config.toml
num_hidden_layers = 13
hidden_size = 256
n_experts = 64
experts_per_token = 2
d_expert = 192
d_shared_expert = 192
hidden_act = "relu"
moe_layers = [0, 1, 2, 3, 4, 5, 6, 7, 8, 9, 10, 11, 12]
router_score = "sigmoid"
normalize_top_k = false
routed_scale = 1.41
balance_loss = 0.000666
balance_bias = true
router_logit_norm = 1.0
shared_expert_gate = true
init_std_router = 0.0152
lr_router = 0.000648
num_attention_heads = 2
num_key_value_heads = 1
head_dim = 128
vocab_size = 2048
norm = "rmsnorm"
norm_place = "pre"
norm_eps = 1e-05
positions = "rope"
rope_theta = 500000.0
rope_fraction = 1.0
qk_norm = false
attn_scale = 0.0884
tie_word_embeddings = false
parallel_block = false
init = "uniform"
init_std_qkv = 0.037
init_std_o = 0.046
init_std_up = 0.053
init_std_down = 0.053
optimizer = "soap_variant"
learning_rate = 0.00877
lr_mult_up = 1.3
lr_head = 0.0505
warmup_steps = 200
schedule = "wsd"
decay_fraction = 1.0
decay_shape = "linear"
final_lr_fraction = 0.0
batch_tokens = 262144
max_seq_len = 512
doc_mask = false
train_tokens = 1801000000
max_steps = 6871
dataset = "wikipedia_en"
Below are experts of layer 6 (counted from 0) of a mixture-of-experts language model. Rows are named router (the router's row for the expert), up (a neuron's input weights, with its number) and show model dimensions 0-255. Each number is 200 + 40 x the weight over its row's rms, rounded and kept within 0 to 999.
Before each expert's rows: "mostly gets" lists some tokens that are sent to it at least half of the time. This comes from a sample of Wikipedia text that the model never trained on.

# expert 0
mostly gets: "angu", "iber", " La", "ove"
router,145,181,213,163,114,219,246,158,153,194,284,199,168,165,200,226,221,140,231,208,220,234,194,160,180,176,140,253,181,214,190,231,182,262,167,228,214,265,199,240,230,186,168,154,226,276,243,208,202,186,158,171,133,186,285,201,205,172,234,177,203,241,142,226,309,156,230,315,207,141,97,203,206,185,180,118,236,185,234,218,174,240,201,243,271,246,230,198,203,222,167,253,200,242,229,173,182,190,211,214,194,252,190,214,224,233,214,162,234,230,254,202,195,208,195,211,238,234,293,202,188,268,134,199,203,137,142,232,132,193,204,180,177,191,223,171,209,171,222,140,215,174,153,200,199,229,226,140,271,231,184,221,170,180,146,300,153,197,193,240,179,252,226,185,247,179,225,139,110,285,135,144,186,228,210,236,139,199,236,244,232,150,237,185,190,199,226,231,228,227,220,99,264,160,247,166,111,201,117,191,135,234,202,93,170,242,138,196,179,183,189,170,220,177,230,196,257,206,201,166,221,167,190,158,161,215,171,236,241,259,245,245,148,244,199,155,186,196,171,174,278,162,214,185,195,203,200,196,224,238,232,200,191,220,231,247
up0,157,273,263,236,168,206,256,205,205,245,251,188,208,166,180,175,224,187,145,164,134,201,184,255,182,199,238,205,161,218,134,263,228,222,158,231,208,271,165,237,177,232,205,196,159,211,193,193,208,200,208,209,265,200,173,169,172,273,210,227,253,214,244,194,204,235,177,151,228,236,167,220,202,216,225,240,134,201,182,122,103,186,218,235,231,194,202,219,223,186,207,214,201,107,205,154,205,184,225,226,188,212,211,161,145,146,203,267,241,238,246,200,143,206,112,198,244,161,235,233,170,181,109,168,138,140,148,142,194,192,209,180,252,215,219,139,202,158,231,207,157,199,190,184,166,267,255,186,269,169,134,227,186,194,191,158,200,152,184,270,252,261,218,189,177,214,210,110,147,250,180,155,212,176,274,211,160,236,229,240,250,191,191,198,261,230,155,270,201,178,145,143,233,196,182,211,253,190,163,210,142,296,200,190,209,188,224,208,203,232,219,166,204,264,300,196,202,225,193,159,270,238,194,343,178,219,295,197,244,173,183,164,194,210,128,260,148,225,188,154,274,174,258,273,226,171,147,183,184,172,161,165,162,257,216,257
up1,218,178,245,231,185,198,221,173,185,152,160,207,204,217,185,181,192,126,255,181,126,252,189,181,247,191,129,120,185,238,143,163,174,105,201,214,221,249,204,258,168,193,227,159,256,201,192,202,204,153,233,138,198,224,221,250,216,224,226,178,190,146,209,193,222,120,186,268,158,226,190,120,130,132,306,178,191,173,203,234,173,218,277,244,195,240,215,192,227,206,201,197,258,158,293,248,143,132,222,189,185,131,164,181,234,254,186,182,221,205,241,197,246,207,144,140,148,200,280,268,165,150,182,213,189,188,204,219,231,277,122,149,240,225,285,121,220,137,194,123,165,175,179,215,200,178,241,188,173,227,244,270,230,191,170,219,161,187,242,154,181,212,237,153,191,131,188,180,138,186,176,190,256,256,219,179,153,217,184,290,236,214,247,208,226,209,224,232,196,212,226,180,161,138,202,247,165,252,183,144,216,150,111,98,267,226,141,231,283,222,158,198,129,230,216,186,176,199,243,147,250,192,173,178,191,195,203,180,179,211,240,284,200,210,275,205,195,182,190,225,181,182,189,227,195,199,190,169,267,223,201,171,253,223,233,181
up2,225,220,219,150,172,168,267,166,240,169,216,127,227,208,165,206,157,260,191,193,196,189,220,189,209,136,167,202,157,195,125,188,209,238,253,176,185,146,143,155,185,231,192,165,216,241,209,183,158,263,184,210,207,191,185,161,190,278,203,220,205,208,215,209,141,208,171,231,118,204,265,246,159,218,240,157,194,148,128,219,133,133,244,209,182,200,247,201,160,197,138,224,151,238,224,161,173,191,134,253,179,159,172,264,243,301,168,221,204,151,221,163,223,190,235,210,158,225,219,212,264,160,226,226,165,215,182,219,189,162,210,215,227,183,182,187,208,171,146,183,192,188,127,257,170,225,224,184,291,162,172,107,191,275,233,285,155,234,149,227,203,174,157,244,185,236,217,171,230,226,212,213,122,125,162,261,274,201,176,244,113,238,244,178,199,203,138,219,185,177,165,197,221,215,189,149,144,126,150,199,113,219,207,117,199,266,167,173,143,81,192,240,222,150,231,235,173,210,213,208,169,203,165,234,264,135,246,153,214,166,194,262,180,203,197,212,211,126,152,162,202,311,272,186,180,190,189,169,225,192,111,219,212,204,169,188
up3,187,171,241,199,226,177,181,146,252,248,230,206,180,156,180,206,164,200,250,191,184,221,139,152,201,194,206,225,144,201,139,215,225,160,120,195,177,217,200,229,142,219,184,186,219,213,221,176,241,186,168,186,218,161,169,253,154,244,185,232,261,236,222,148,221,101,168,145,173,195,260,215,234,252,182,221,121,238,147,170,153,211,226,213,195,249,222,239,166,221,184,274,200,176,241,232,205,151,218,221,167,189,224,202,154,198,277,204,277,274,192,231,162,212,203,222,232,231,209,232,160,231,258,268,201,107,231,291,155,275,181,244,151,168,215,156,268,154,241,172,161,112,205,227,186,261,276,233,236,245,125,219,208,182,132,209,158,164,236,204,199,191,182,177,258,238,244,188,251,221,175,157,207,218,176,173,170,185,210,221,171,202,175,136,245,236,238,278,240,207,215,234,184,156,171,284,299,164,228,235,168,237,228,112,157,225,205,216,188,245,113,199,214,249,174,164,218,238,171,129,268,228,179,251,224,165,202,141,220,208,240,241,199,175,184,122,158,209,159,265,203,174,214,141,185,204,143,166,210,205,68,207,209,213,274,236
up4,210,153,165,131,176,236,214,128,216,222,274,169,249,123,170,130,190,159,211,222,235,246,186,152,154,116,196,248,164,193,107,236,203,239,189,142,175,220,167,190,242,230,173,208,198,308,163,207,177,164,220,214,258,220,273,189,187,160,209,190,145,234,232,178,256,252,203,286,168,213,173,222,253,206,116,96,203,231,212,225,217,196,238,270,236,182,241,199,239,273,240,195,184,233,236,242,197,176,255,207,240,162,237,149,190,198,282,151,265,211,240,191,277,204,126,212,202,230,164,225,209,207,154,220,199,207,258,226,209,253,199,240,211,275,231,176,189,233,162,111,144,295,244,207,187,232,201,205,225,202,183,163,183,186,200,232,197,173,216,299,234,199,221,181,167,182,135,194,190,235,138,205,132,231,189,235,190,166,228,160,237,185,218,259,201,181,169,245,261,177,225,160,193,156,242,242,154,280,218,156,239,150,127,220,193,195,240,259,199,198,159,168,200,218,189,142,222,257,258,195,220,243,139,174,200,178,183,199,203,235,198,207,179,150,181,122,273,226,178,153,155,167,250,171,257,214,167,240,237,230,244,159,240,262,132,211
up5,296,227,212,190,244,155,314,217,212,241,194,210,254,122,300,179,210,237,185,294,226,298,194,167,153,165,166,138,217,252,272,213,222,118,189,256,148,250,173,218,161,261,273,182,187,171,230,216,206,241,124,194,199,249,214,186,190,167,242,181,169,254,169,233,205,173,199,280,231,202,276,180,201,155,185,157,139,140,222,241,139,221,219,216,259,211,200,192,125,238,231,216,174,194,196,173,208,145,148,173,204,204,189,223,212,161,164,184,175,183,164,255,228,279,130,195,198,230,190,171,196,171,196,162,239,251,187,264,157,203,138,219,232,169,198,139,209,190,177,197,178,194,143,197,245,185,168,206,180,272,144,185,208,217,217,179,156,204,199,204,265,222,200,228,174,250,169,146,118,239,222,160,141,147,201,159,191,186,263,225,195,192,232,121,193,243,150,191,196,210,176,204,136,145,190,198,219,203,249,182,184,218,190,167,111,167,203,220,149,156,223,120,233,249,206,220,197,230,247,160,215,161,272,174,218,165,153,155,238,163,162,158,189,213,196,177,217,172,228,135,334,209,280,186,161,174,211,204,246,172,172,140,191,226,166,151
up6,135,142,197,234,131,227,161,181,157,233,182,202,269,206,256,245,208,315,168,240,244,192,201,197,214,160,159,150,219,196,279,157,229,228,224,214,154,224,238,261,209,162,304,233,193,170,210,176,187,189,219,212,165,195,173,237,171,209,212,251,236,215,155,291,141,161,276,174,215,204,175,162,243,175,182,165,165,179,174,186,261,189,258,198,219,173,173,211,196,246,173,132,171,154,216,168,141,182,245,216,185,226,140,222,262,233,143,218,259,149,233,248,142,120,230,242,261,150,194,207,110,270,200,211,139,136,192,179,225,164,187,231,182,260,251,209,205,194,184,159,204,154,269,206,293,184,142,222,116,216,273,238,234,189,155,170,212,152,269,245,166,258,164,145,188,194,200,190,152,179,124,203,189,242,224,195,192,287,242,192,243,133,218,194,167,130,179,166,261,193,255,191,251,134,212,209,176,273,203,187,185,235,277,189,222,216,184,174,226,195,144,200,209,196,152,226,187,226,260,149,216,249,180,221,224,197,216,153,252,196,186,279,188,181,204,191,227,215,203,164,117,153,210,176,227,216,220,247,186,247,237,198,136,270,158,187
up7,136,248,207,205,171,58,298,156,192,159,158,156,238,215,187,217,237,161,234,175,226,208,198,202,210,120,172,192,219,207,286,166,126,164,221,233,166,262,159,189,202,182,269,167,176,209,230,120,303,288,173,146,198,171,257,212,182,252,140,198,174,271,190,198,242,227,197,251,264,146,160,171,222,225,208,198,213,185,199,195,205,238,281,217,250,179,196,206,172,194,195,213,241,129,256,240,200,249,227,278,231,174,198,256,122,225,178,225,147,187,212,178,238,170,217,124,245,199,241,231,177,229,212,247,171,175,141,250,169,160,184,274,201,243,230,226,234,204,162,226,179,167,222,178,301,244,214,208,238,170,236,176,267,153,192,202,174,204,240,215,167,240,235,277,224,233,218,170,206,213,198,199,229,220,267,166,240,187,193,214,252,206,206,166,270,251,277,191,223,245,213,185,287,220,198,169,229,247,221,171,198,280,262,175,165,247,200,279,169,213,232,288,258,154,214,237,218,150,265,201,240,183,190,238,236,261,198,184,181,234,232,204,182,270,184,172,178,260,276,154,193,224,235,210,158,196,198,172,198,212,218,161,209,226,194,255
up8,146,156,185,180,153,175,255,245,185,248,188,240,208,121,253,154,165,181,183,215,236,252,206,152,231,151,228,233,155,234,206,178,192,230,184,281,231,262,182,239,246,195,157,172,199,155,191,317,164,177,192,222,217,165,250,148,168,279,251,176,224,174,234,268,192,264,201,214,187,166,203,251,142,162,206,165,119,160,218,185,229,224,202,200,126,147,277,242,175,200,287,251,222,273,237,247,158,206,247,308,200,258,163,183,167,163,181,174,235,237,178,213,288,186,197,172,211,184,171,173,258,231,211,214,221,213,137,118,184,187,167,243,193,224,177,206,200,202,243,199,217,236,197,201,278,243,183,233,241,292,138,234,234,199,209,171,132,255,198,138,259,238,252,169,333,228,186,219,168,235,170,185,161,187,228,215,189,226,224,253,180,194,213,178,120,148,183,213,176,230,183,231,237,252,246,195,163,212,166,183,200,149,217,199,171,219,283,243,198,117,238,220,230,168,249,195,194,302,221,130,187,236,182,174,206,255,177,217,232,268,206,229,229,125,206,191,178,200,198,226,198,220,163,200,219,172,228,141,148,223,176,156,229,181,200,266
up9,191,234,220,238,54,226,254,177,189,223,225,195,258,207,161,196,150,178,200,223,223,200,174,166,276,280,175,209,204,221,152,193,108,188,170,225,229,207,147,236,165,198,199,156,157,181,248,185,189,236,158,128,194,205,228,242,234,225,234,148,170,120,171,302,199,153,240,196,271,167,215,150,202,174,187,227,182,187,168,192,213,265,235,228,168,194,238,169,160,207,195,253,188,210,178,124,140,227,244,199,156,250,226,215,191,204,199,165,180,279,163,140,247,195,183,226,205,224,188,208,193,237,213,179,215,195,71,265,147,204,222,171,265,253,246,213,162,210,220,213,212,164,193,168,223,151,245,169,151,212,156,256,166,169,139,189,169,222,211,254,197,250,251,207,208,179,263,144,220,275,179,162,217,206,149,259,171,233,68,247,178,244,287,159,166,248,237,201,188,242,172,170,205,168,177,210,192,169,134,262,219,191,149,173,144,246,159,191,213,165,172,257,144,238,147,267,291,234,185,211,192,167,213,145,241,246,201,177,197,161,215,224,196,179,256,181,217,265,134,249,232,152,176,179,226,189,174,265,260,195,247,193,136,179,207,189
up10,209,150,160,157,208,189,217,166,295,170,191,200,213,256,250,137,213,224,226,227,126,195,161,189,204,235,154,243,179,149,183,208,240,123,229,218,279,162,228,193,198,215,250,141,196,217,281,167,213,254,161,163,149,152,212,212,158,130,167,251,183,257,187,139,244,218,240,204,239,214,182,232,222,191,233,218,240,90,157,196,201,195,260,203,229,220,262,205,193,199,196,207,236,259,187,166,248,236,171,239,160,188,222,210,222,212,169,180,171,125,206,124,176,161,185,229,82,286,222,195,220,187,150,200,172,218,173,214,210,253,154,166,210,169,187,189,144,171,191,136,188,133,167,178,209,186,193,217,222,210,213,212,177,244,125,134,161,118,142,237,152,219,218,188,197,156,266,252,267,267,206,229,181,137,134,140,201,244,127,184,237,173,237,206,189,266,227,141,150,201,230,231,293,177,245,173,200,229,99,161,177,198,185,135,230,241,226,243,235,223,293,172,273,229,197,215,257,199,195,230,265,184,211,242,269,254,163,268,189,172,195,177,182,201,186,135,191,224,117,194,245,193,210,183,208,200,197,173,210,267,213,185,271,187,177,209
up11,159,122,188,206,208,190,267,222,185,228,181,214,249,232,172,279,260,229,220,225,209,120,227,206,149,218,197,306,143,145,153,262,232,240,213,244,103,295,192,172,144,219,187,181,199,207,195,197,223,149,198,203,180,227,203,224,216,145,203,194,206,201,247,207,148,155,237,228,210,137,144,242,182,192,236,185,288,197,172,140,180,183,208,214,156,243,252,156,241,242,198,181,198,225,130,140,258,202,229,261,207,201,157,202,198,144,170,193,204,186,201,178,174,270,188,216,250,223,222,234,225,261,243,194,196,240,273,210,139,180,238,150,205,243,209,250,214,210,238,182,201,217,262,254,155,180,197,196,157,205,143,222,219,204,182,188,188,214,176,140,173,222,217,199,197,213,218,198,163,184,164,247,193,138,188,187,187,209,130,197,182,177,183,158,202,186,182,279,193,228,256,200,219,219,222,271,156,296,151,203,136,269,227,223,191,211,133,215,255,177,263,172,290,266,91,217,175,166,172,198,235,172,151,289,154,118,233,164,204,220,215,170,234,276,158,198,136,304,244,159,175,227,202,264,232,183,255,194,248,220,152,207,165,253,248,284
up12,204,167,202,261,185,272,274,168,188,134,175,158,268,193,232,159,246,301,120,259,172,195,252,194,170,218,178,186,247,203,174,179,229,202,117,206,228,165,198,178,248,159,263,157,217,219,214,210,195,133,143,204,179,226,239,208,161,200,157,160,237,207,138,233,270,215,188,228,213,142,122,191,163,154,204,188,197,191,214,242,240,224,154,271,276,192,217,121,178,193,154,178,216,220,198,237,171,162,184,237,173,257,170,235,139,237,208,123,192,192,126,152,201,207,220,283,235,223,204,163,234,176,236,96,189,164,221,242,158,153,219,266,219,256,207,186,172,199,182,183,153,229,191,157,286,228,162,167,246,227,228,233,216,238,197,224,137,176,202,180,224,152,266,186,162,210,262,124,142,189,146,159,208,222,129,223,202,179,241,228,205,200,217,176,148,143,257,212,200,207,161,272,214,240,183,164,213,197,184,239,135,209,213,147,164,145,139,237,181,221,260,194,266,187,257,231,193,139,180,208,225,234,171,207,173,200,128,179,214,187,219,243,150,180,96,214,204,216,269,254,147,221,151,290,217,232,176,268,158,191,142,230,222,175,170,264
up13,223,129,171,219,166,199,224,175,206,138,243,185,307,150,237,290,229,192,237,147,281,205,206,232,175,286,183,216,139,251,157,213,189,239,150,211,189,198,172,171,203,203,243,158,149,208,160,242,177,175,278,195,193,180,274,164,268,166,206,191,208,241,213,243,229,241,200,262,247,189,170,109,204,146,188,160,230,164,174,106,226,167,246,209,198,228,207,203,154,257,172,268,226,202,214,187,190,188,205,178,186,269,219,183,176,202,162,158,194,177,213,240,200,249,258,141,196,290,223,185,152,217,174,183,197,171,162,159,148,187,233,285,240,250,243,217,230,177,177,182,204,165,131,200,192,227,222,213,198,218,137,208,179,229,215,174,202,134,200,233,235,158,257,171,224,171,157,235,153,177,193,174,217,185,216,296,226,213,214,234,112,205,157,163,222,252,300,267,170,183,252,187,165,213,203,208,170,217,205,105,233,127,227,184,186,343,224,218,221,198,166,194,214,240,222,221,201,186,222,293,181,159,195,213,229,158,233,150,227,167,206,217,190,196,177,189,210,268,149,241,179,276,256,214,182,292,178,203,298,160,229,157,212,202,173,131
up14,188,225,218,167,118,171,256,235,189,269,229,204,184,116,234,188,191,228,197,205,90,185,180,267,151,166,224,139,230,220,142,160,173,184,166,141,191,257,134,203,234,234,162,241,169,140,236,200,190,204,227,186,185,237,194,196,151,231,245,182,183,160,216,247,299,192,245,240,229,188,177,143,267,163,138,204,165,163,184,136,180,139,241,187,203,258,136,239,254,254,202,212,180,270,203,202,225,246,227,168,183,163,141,231,284,229,255,219,242,172,151,225,150,262,173,203,215,209,167,194,170,213,212,261,169,206,214,177,206,259,161,268,178,219,232,231,253,147,271,186,236,238,255,202,197,147,220,154,168,282,229,160,159,251,186,279,167,161,175,193,220,192,214,221,114,243,140,157,200,206,176,186,194,211,231,194,236,145,236,286,226,119,202,282,162,147,154,242,156,239,212,192,212,181,210,204,225,255,217,208,165,186,155,212,211,229,167,279,204,162,201,146,136,184,134,222,173,206,207,266,197,171,222,181,142,171,196,199,245,163,212,258,191,224,122,185,182,156,213,143,208,271,154,207,184,248,224,166,268,227,223,144,185,226,212,300
up15,175,212,221,198,240,162,197,163,200,206,194,245,177,158,182,231,170,193,281,251,145,201,173,280,299,172,187,236,186,211,190,169,151,156,128,236,175,272,233,167,246,174,191,200,234,264,99,199,196,211,143,235,172,247,192,216,229,197,226,282,230,197,243,179,241,105,223,205,190,172,221,227,173,210,199,108,254,189,178,199,195,154,241,281,198,201,263,262,167,257,282,243,201,193,183,236,205,245,167,191,209,212,200,244,260,216,204,225,121,274,155,201,151,185,168,194,240,260,180,75,181,250,157,230,192,253,159,149,233,209,128,191,203,193,194,247,138,163,152,171,261,229,216,192,160,179,262,217,259,230,245,184,188,154,154,158,180,243,125,217,162,224,179,177,236,183,179,210,166,200,141,151,139,192,160,198,190,153,211,199,218,241,246,207,208,242,167,183,195,184,215,157,233,173,274,238,172,212,186,253,193,247,249,166,152,210,226,243,243,225,204,150,200,204,137,182,243,205,223,127,210,143,184,191,174,166,165,126,202,200,218,162,212,317,264,118,184,235,173,108,150,207,236,243,182,218,194,241,223,204,220,138,218,198,213,281
up16,166,133,258,132,168,202,186,212,226,215,258,164,174,206,192,111,141,164,188,138,182,174,264,213,251,203,242,226,176,227,189,179,172,270,175,232,159,193,183,198,259,259,132,206,204,191,253,250,192,199,196,194,134,218,245,189,196,163,215,203,190,181,194,181,150,145,186,273,114,220,175,184,226,141,215,136,83,230,205,211,251,190,266,214,260,197,231,160,292,233,195,219,207,183,153,238,233,177,261,116,213,235,197,195,206,194,255,185,267,188,236,252,234,212,115,187,195,192,202,208,249,246,246,149,183,262,191,156,228,179,155,163,224,207,140,188,216,163,195,151,192,205,234,187,196,216,159,199,211,196,178,169,272,208,124,274,224,196,104,156,181,279,206,158,215,184,212,138,249,173,142,156,186,155,168,163,250,175,216,138,294,126,245,185,165,198,223,131,241,277,199,172,214,162,209,202,180,198,181,195,253,177,207,111,174,191,289,238,237,251,213,219,188,201,168,254,158,150,191,191,198,162,190,251,219,239,222,177,247,176,247,294,220,257,184,176,109,216,198,206,159,159,155,223,236,173,181,213,178,126,174,188,136,208,214,244
up17,93,192,103,147,125,146,217,224,246,125,196,143,162,174,190,250,159,223,174,219,179,234,180,129,297,281,232,184,167,216,112,232,163,182,245,154,141,263,175,143,209,175,147,158,124,232,196,181,219,154,180,221,270,199,249,219,154,206,142,212,232,237,178,215,206,131,244,220,190,163,230,209,233,174,218,158,189,255,168,244,234,190,236,189,243,224,227,264,238,140,201,177,310,179,185,176,167,192,192,222,227,122,260,249,208,206,221,151,180,222,216,158,188,171,216,195,166,179,205,161,192,258,159,155,262,159,238,212,170,207,205,209,232,128,233,250,243,194,154,223,217,209,204,99,172,207,251,175,235,215,274,216,237,162,150,212,189,214,152,215,225,217,155,239,157,206,193,176,209,252,214,177,206,220,256,199,210,218,210,210,181,176,141,197,182,161,224,193,150,226,304,197,182,127,196,180,178,219,207,204,211,174,199,176,174,203,131,263,244,156,232,182,235,163,148,286,205,166,198,218,220,149,179,164,283,248,262,185,192,193,261,208,240,182,285,178,241,209,156,220,160,113,224,189,232,230,197,214,212,231,148,239,240,261,214,299
up18,226,212,280,172,190,222,179,201,150,159,255,185,168,234,257,204,240,204,224,162,181,154,148,198,204,249,162,176,176,206,135,236,186,255,210,173,172,228,228,247,206,226,169,144,248,155,160,226,221,229,173,209,182,229,178,251,222,254,166,195,179,271,167,177,170,155,185,238,214,216,182,207,224,197,170,129,217,202,241,216,178,227,162,152,181,190,221,235,167,215,218,231,128,277,260,117,157,218,242,277,210,239,222,236,238,212,243,180,223,214,221,216,251,195,221,148,230,236,247,186,175,159,86,140,200,258,190,193,214,194,177,216,181,219,156,249,282,164,265,241,160,214,212,186,310,117,244,176,223,198,253,184,276,158,192,206,195,239,217,228,249,179,289,215,118,269,185,234,190,197,183,181,256,296,265,170,172,178,161,228,134,149,263,124,207,244,191,204,179,193,231,161,194,201,241,230,130,303,146,262,209,255,180,201,179,197,165,134,223,202,223,184,245,207,213,175,243,254,254,195,148,205,135,272,220,237,250,154,152,161,278,209,193,157,255,222,209,238,154,180,172,88,209,219,214,160,213,189,165,240,143,215,184,150,206,206
up19,277,195,188,135,116,284,252,174,217,173,224,205,206,225,262,206,252,241,216,138,206,122,164,204,192,237,150,158,152,211,259,180,209,188,225,215,166,226,188,209,189,234,193,147,231,194,255,222,271,191,211,144,181,230,207,117,116,223,233,161,232,248,202,176,226,196,217,253,134,197,211,197,229,228,200,115,191,169,233,165,214,297,249,220,164,232,264,172,172,230,253,234,142,254,168,139,190,197,252,241,257,208,236,213,224,280,201,232,203,237,249,198,270,182,162,216,191,175,179,130,225,213,241,268,177,196,204,133,184,198,267,146,264,190,208,176,129,241,218,232,215,214,296,180,273,222,290,131,152,224,178,211,173,230,195,216,182,245,181,235,224,248,164,181,203,115,212,192,191,254,203,254,189,142,180,258,202,196,153,243,180,144,187,181,247,138,274,236,146,210,248,229,218,217,240,206,150,156,157,231,167,209,273,171,166,267,222,168,138,164,189,151,252,253,185,241,211,241,238,161,212,209,158,253,188,186,131,126,146,228,233,241,242,289,245,197,210,238,197,207,198,260,187,200,190,135,193,209,205,177,178,165,190,215,166,207
up20,229,244,257,197,206,269,251,189,252,151,183,257,178,194,229,212,242,133,255,244,155,208,264,206,223,217,253,243,221,268,242,299,203,209,276,219,213,188,186,143,259,174,167,194,239,215,232,139,174,93,184,181,181,181,185,252,179,225,201,190,191,204,177,227,244,229,136,139,165,214,262,192,191,191,199,179,206,156,311,234,267,190,98,129,209,225,226,261,207,218,237,160,174,205,235,223,285,206,185,226,159,192,169,162,175,140,240,192,202,156,154,165,167,256,225,174,194,274,133,191,146,215,235,140,160,228,200,180,167,200,214,173,152,193,185,190,302,188,162,209,165,270,188,136,200,226,274,185,168,162,167,190,161,172,183,192,266,178,254,218,244,220,198,182,255,262,250,258,113,237,206,149,201,203,178,226,176,164,264,265,276,170,228,210,213,136,195,210,161,249,197,174,164,182,214,252,138,215,142,184,208,172,259,221,230,175,245,210,168,208,264,158,187,171,216,214,196,254,164,178,194,132,187,219,203,200,156,224,234,264,194,150,141,191,191,230,173,206,257,202,188,174,222,212,197,156,299,253,280,208,147,258,240,197,168,164
up21,157,166,154,267,172,195,256,132,218,201,284,200,115,159,202,239,172,204,214,113,243,258,257,203,154,200,262,234,166,184,168,182,222,246,206,210,199,179,219,214,278,119,255,236,297,116,132,251,175,209,230,214,221,241,183,159,165,219,246,199,241,176,138,197,201,271,208,240,191,170,159,205,191,193,151,275,114,213,152,218,188,216,188,193,248,256,185,176,237,233,178,249,303,171,173,134,228,189,138,231,168,183,223,231,148,149,183,211,257,183,206,183,179,232,215,214,193,161,142,199,165,253,205,165,137,216,225,214,200,241,124,238,171,215,159,206,214,119,189,251,237,222,208,152,253,182,249,194,189,203,252,221,187,204,196,172,174,208,160,160,250,143,152,140,258,129,170,225,230,283,206,240,182,158,176,210,248,222,162,184,156,193,205,259,202,209,180,227,221,155,222,181,226,146,211,112,181,183,212,154,128,184,231,132,179,237,123,230,220,149,166,111,155,198,203,158,214,167,150,184,201,137,211,213,237,195,255,131,190,210,227,200,191,200,95,275,185,148,211,241,166,145,159,185,224,199,245,182,215,177,175,249,205,252,175,242
up22,213,155,206,153,202,204,299,197,104,253,270,193,193,192,195,174,210,254,152,276,162,174,210,143,181,226,211,190,186,267,181,240,251,291,205,240,257,246,213,209,171,234,163,215,255,179,184,171,157,134,166,147,284,225,190,245,137,211,166,213,257,293,194,187,216,210,163,275,208,250,232,225,221,218,198,156,194,198,283,195,211,205,187,194,251,222,222,191,163,193,181,167,183,197,238,147,271,240,224,236,132,177,244,169,132,233,238,170,229,152,227,125,284,108,235,227,255,220,214,249,185,239,224,272,202,278,174,188,174,222,121,151,238,166,234,181,260,212,203,172,220,210,137,199,252,260,189,223,139,206,208,167,240,125,188,170,140,214,183,224,230,201,143,200,262,200,242,158,170,240,287,259,244,133,232,163,140,209,152,177,238,247,164,208,188,190,198,203,162,248,222,187,280,148,212,191,199,178,215,193,140,173,134,160,122,216,170,163,214,187,194,275,200,200,236,229,227,198,191,169,180,249,160,146,142,193,217,225,189,171,197,185,176,170,182,218,159,197,218,211,161,116,231,176,241,142,199,149,229,181,296,192,225,243,200,199
up23,277,200,226,215,175,201,216,199,154,192,166,217,185,213,212,234,223,218,138,267,248,278,255,150,169,173,195,258,104,149,180,226,213,277,224,138,193,169,224,186,221,192,146,189,168,176,150,205,163,199,208,269,116,163,268,158,140,220,180,158,266,141,216,163,154,195,190,206,144,243,197,231,183,240,240,196,202,134,217,263,231,138,164,171,248,237,227,181,238,224,189,211,184,205,199,228,194,229,188,84,223,255,283,176,210,245,190,146,273,212,205,188,221,207,244,204,210,195,208,197,160,239,188,215,177,180,253,197,159,217,241,202,160,195,217,273,213,138,166,191,183,138,166,127,214,198,210,220,215,194,155,257,316,216,158,218,62,214,223,233,275,146,156,177,144,179,217,147,198,231,187,212,179,219,184,165,193,203,204,208,158,226,218,220,149,200,212,213,255,260,169,171,224,215,211,211,234,259,131,195,162,201,170,257,194,170,171,136,174,223,143,210,199,186,181,131,169,220,245,228,241,195,189,195,189,99,204,298,195,226,256,212,289,188,234,200,214,107,207,203,226,220,187,150,198,213,210,140,246,118,126,275,217,192,145,162
up24,153,198,222,272,224,193,181,202,215,231,186,230,213,199,223,142,182,216,149,258,167,243,180,171,200,146,233,276,214,205,180,239,250,284,208,230,264,199,287,207,185,142,187,146,249,192,221,181,226,243,140,188,187,174,246,141,215,240,189,191,158,238,246,226,243,220,201,173,202,133,190,219,232,262,179,133,238,237,205,193,244,197,152,255,180,277,171,155,200,235,274,255,202,130,178,198,182,183,239,245,172,242,214,230,262,170,193,188,234,177,237,173,223,256,127,273,237,278,286,186,215,165,239,212,223,238,288,203,173,153,252,190,224,189,197,175,231,224,229,190,212,205,260,191,213,199,245,197,228,165,183,230,191,267,174,186,196,78,268,188,174,236,166,228,249,223,146,188,181,164,204,210,197,130,285,171,167,276,164,210,163,152,258,168,299,250,146,227,175,213,206,227,225,219,216,292,127,211,239,157,233,243,199,215,185,183,208,240,161,135,190,201,239,208,268,223,180,233,181,178,207,189,239,102,216,296,219,118,199,279,214,203,156,222,170,218,160,172,177,225,221,157,156,142,168,233,237,182,238,176,203,258,247,185,126,183
up25,214,145,136,189,151,275,243,205,155,171,203,229,168,214,215,216,173,167,229,252,187,211,121,219,207,185,193,225,176,222,141,211,179,262,164,211,271,210,186,192,282,168,197,171,230,178,273,130,221,223,175,169,181,177,216,251,237,204,319,219,196,254,236,216,320,141,228,243,155,249,197,206,135,190,176,140,176,212,158,225,187,202,236,222,189,159,175,200,178,193,185,186,207,219,195,219,240,190,178,194,211,284,175,228,234,294,171,205,174,194,131,140,237,191,204,224,270,205,181,220,180,165,217,178,167,222,191,168,197,238,238,159,205,196,227,207,224,206,272,192,200,219,201,162,202,123,202,123,132,243,195,207,202,162,171,212,76,200,193,327,154,180,242,242,236,153,222,171,202,217,135,208,141,270,249,177,215,186,177,220,251,252,181,257,211,207,159,235,183,103,153,206,170,135,257,247,248,238,176,160,148,203,220,173,166,167,211,107,155,156,216,140,232,188,188,188,258,215,279,227,173,155,160,213,247,239,207,237,170,220,128,166,196,246,203,217,159,194,180,248,203,149,183,195,249,195,152,187,257,221,127,233,176,257,180,298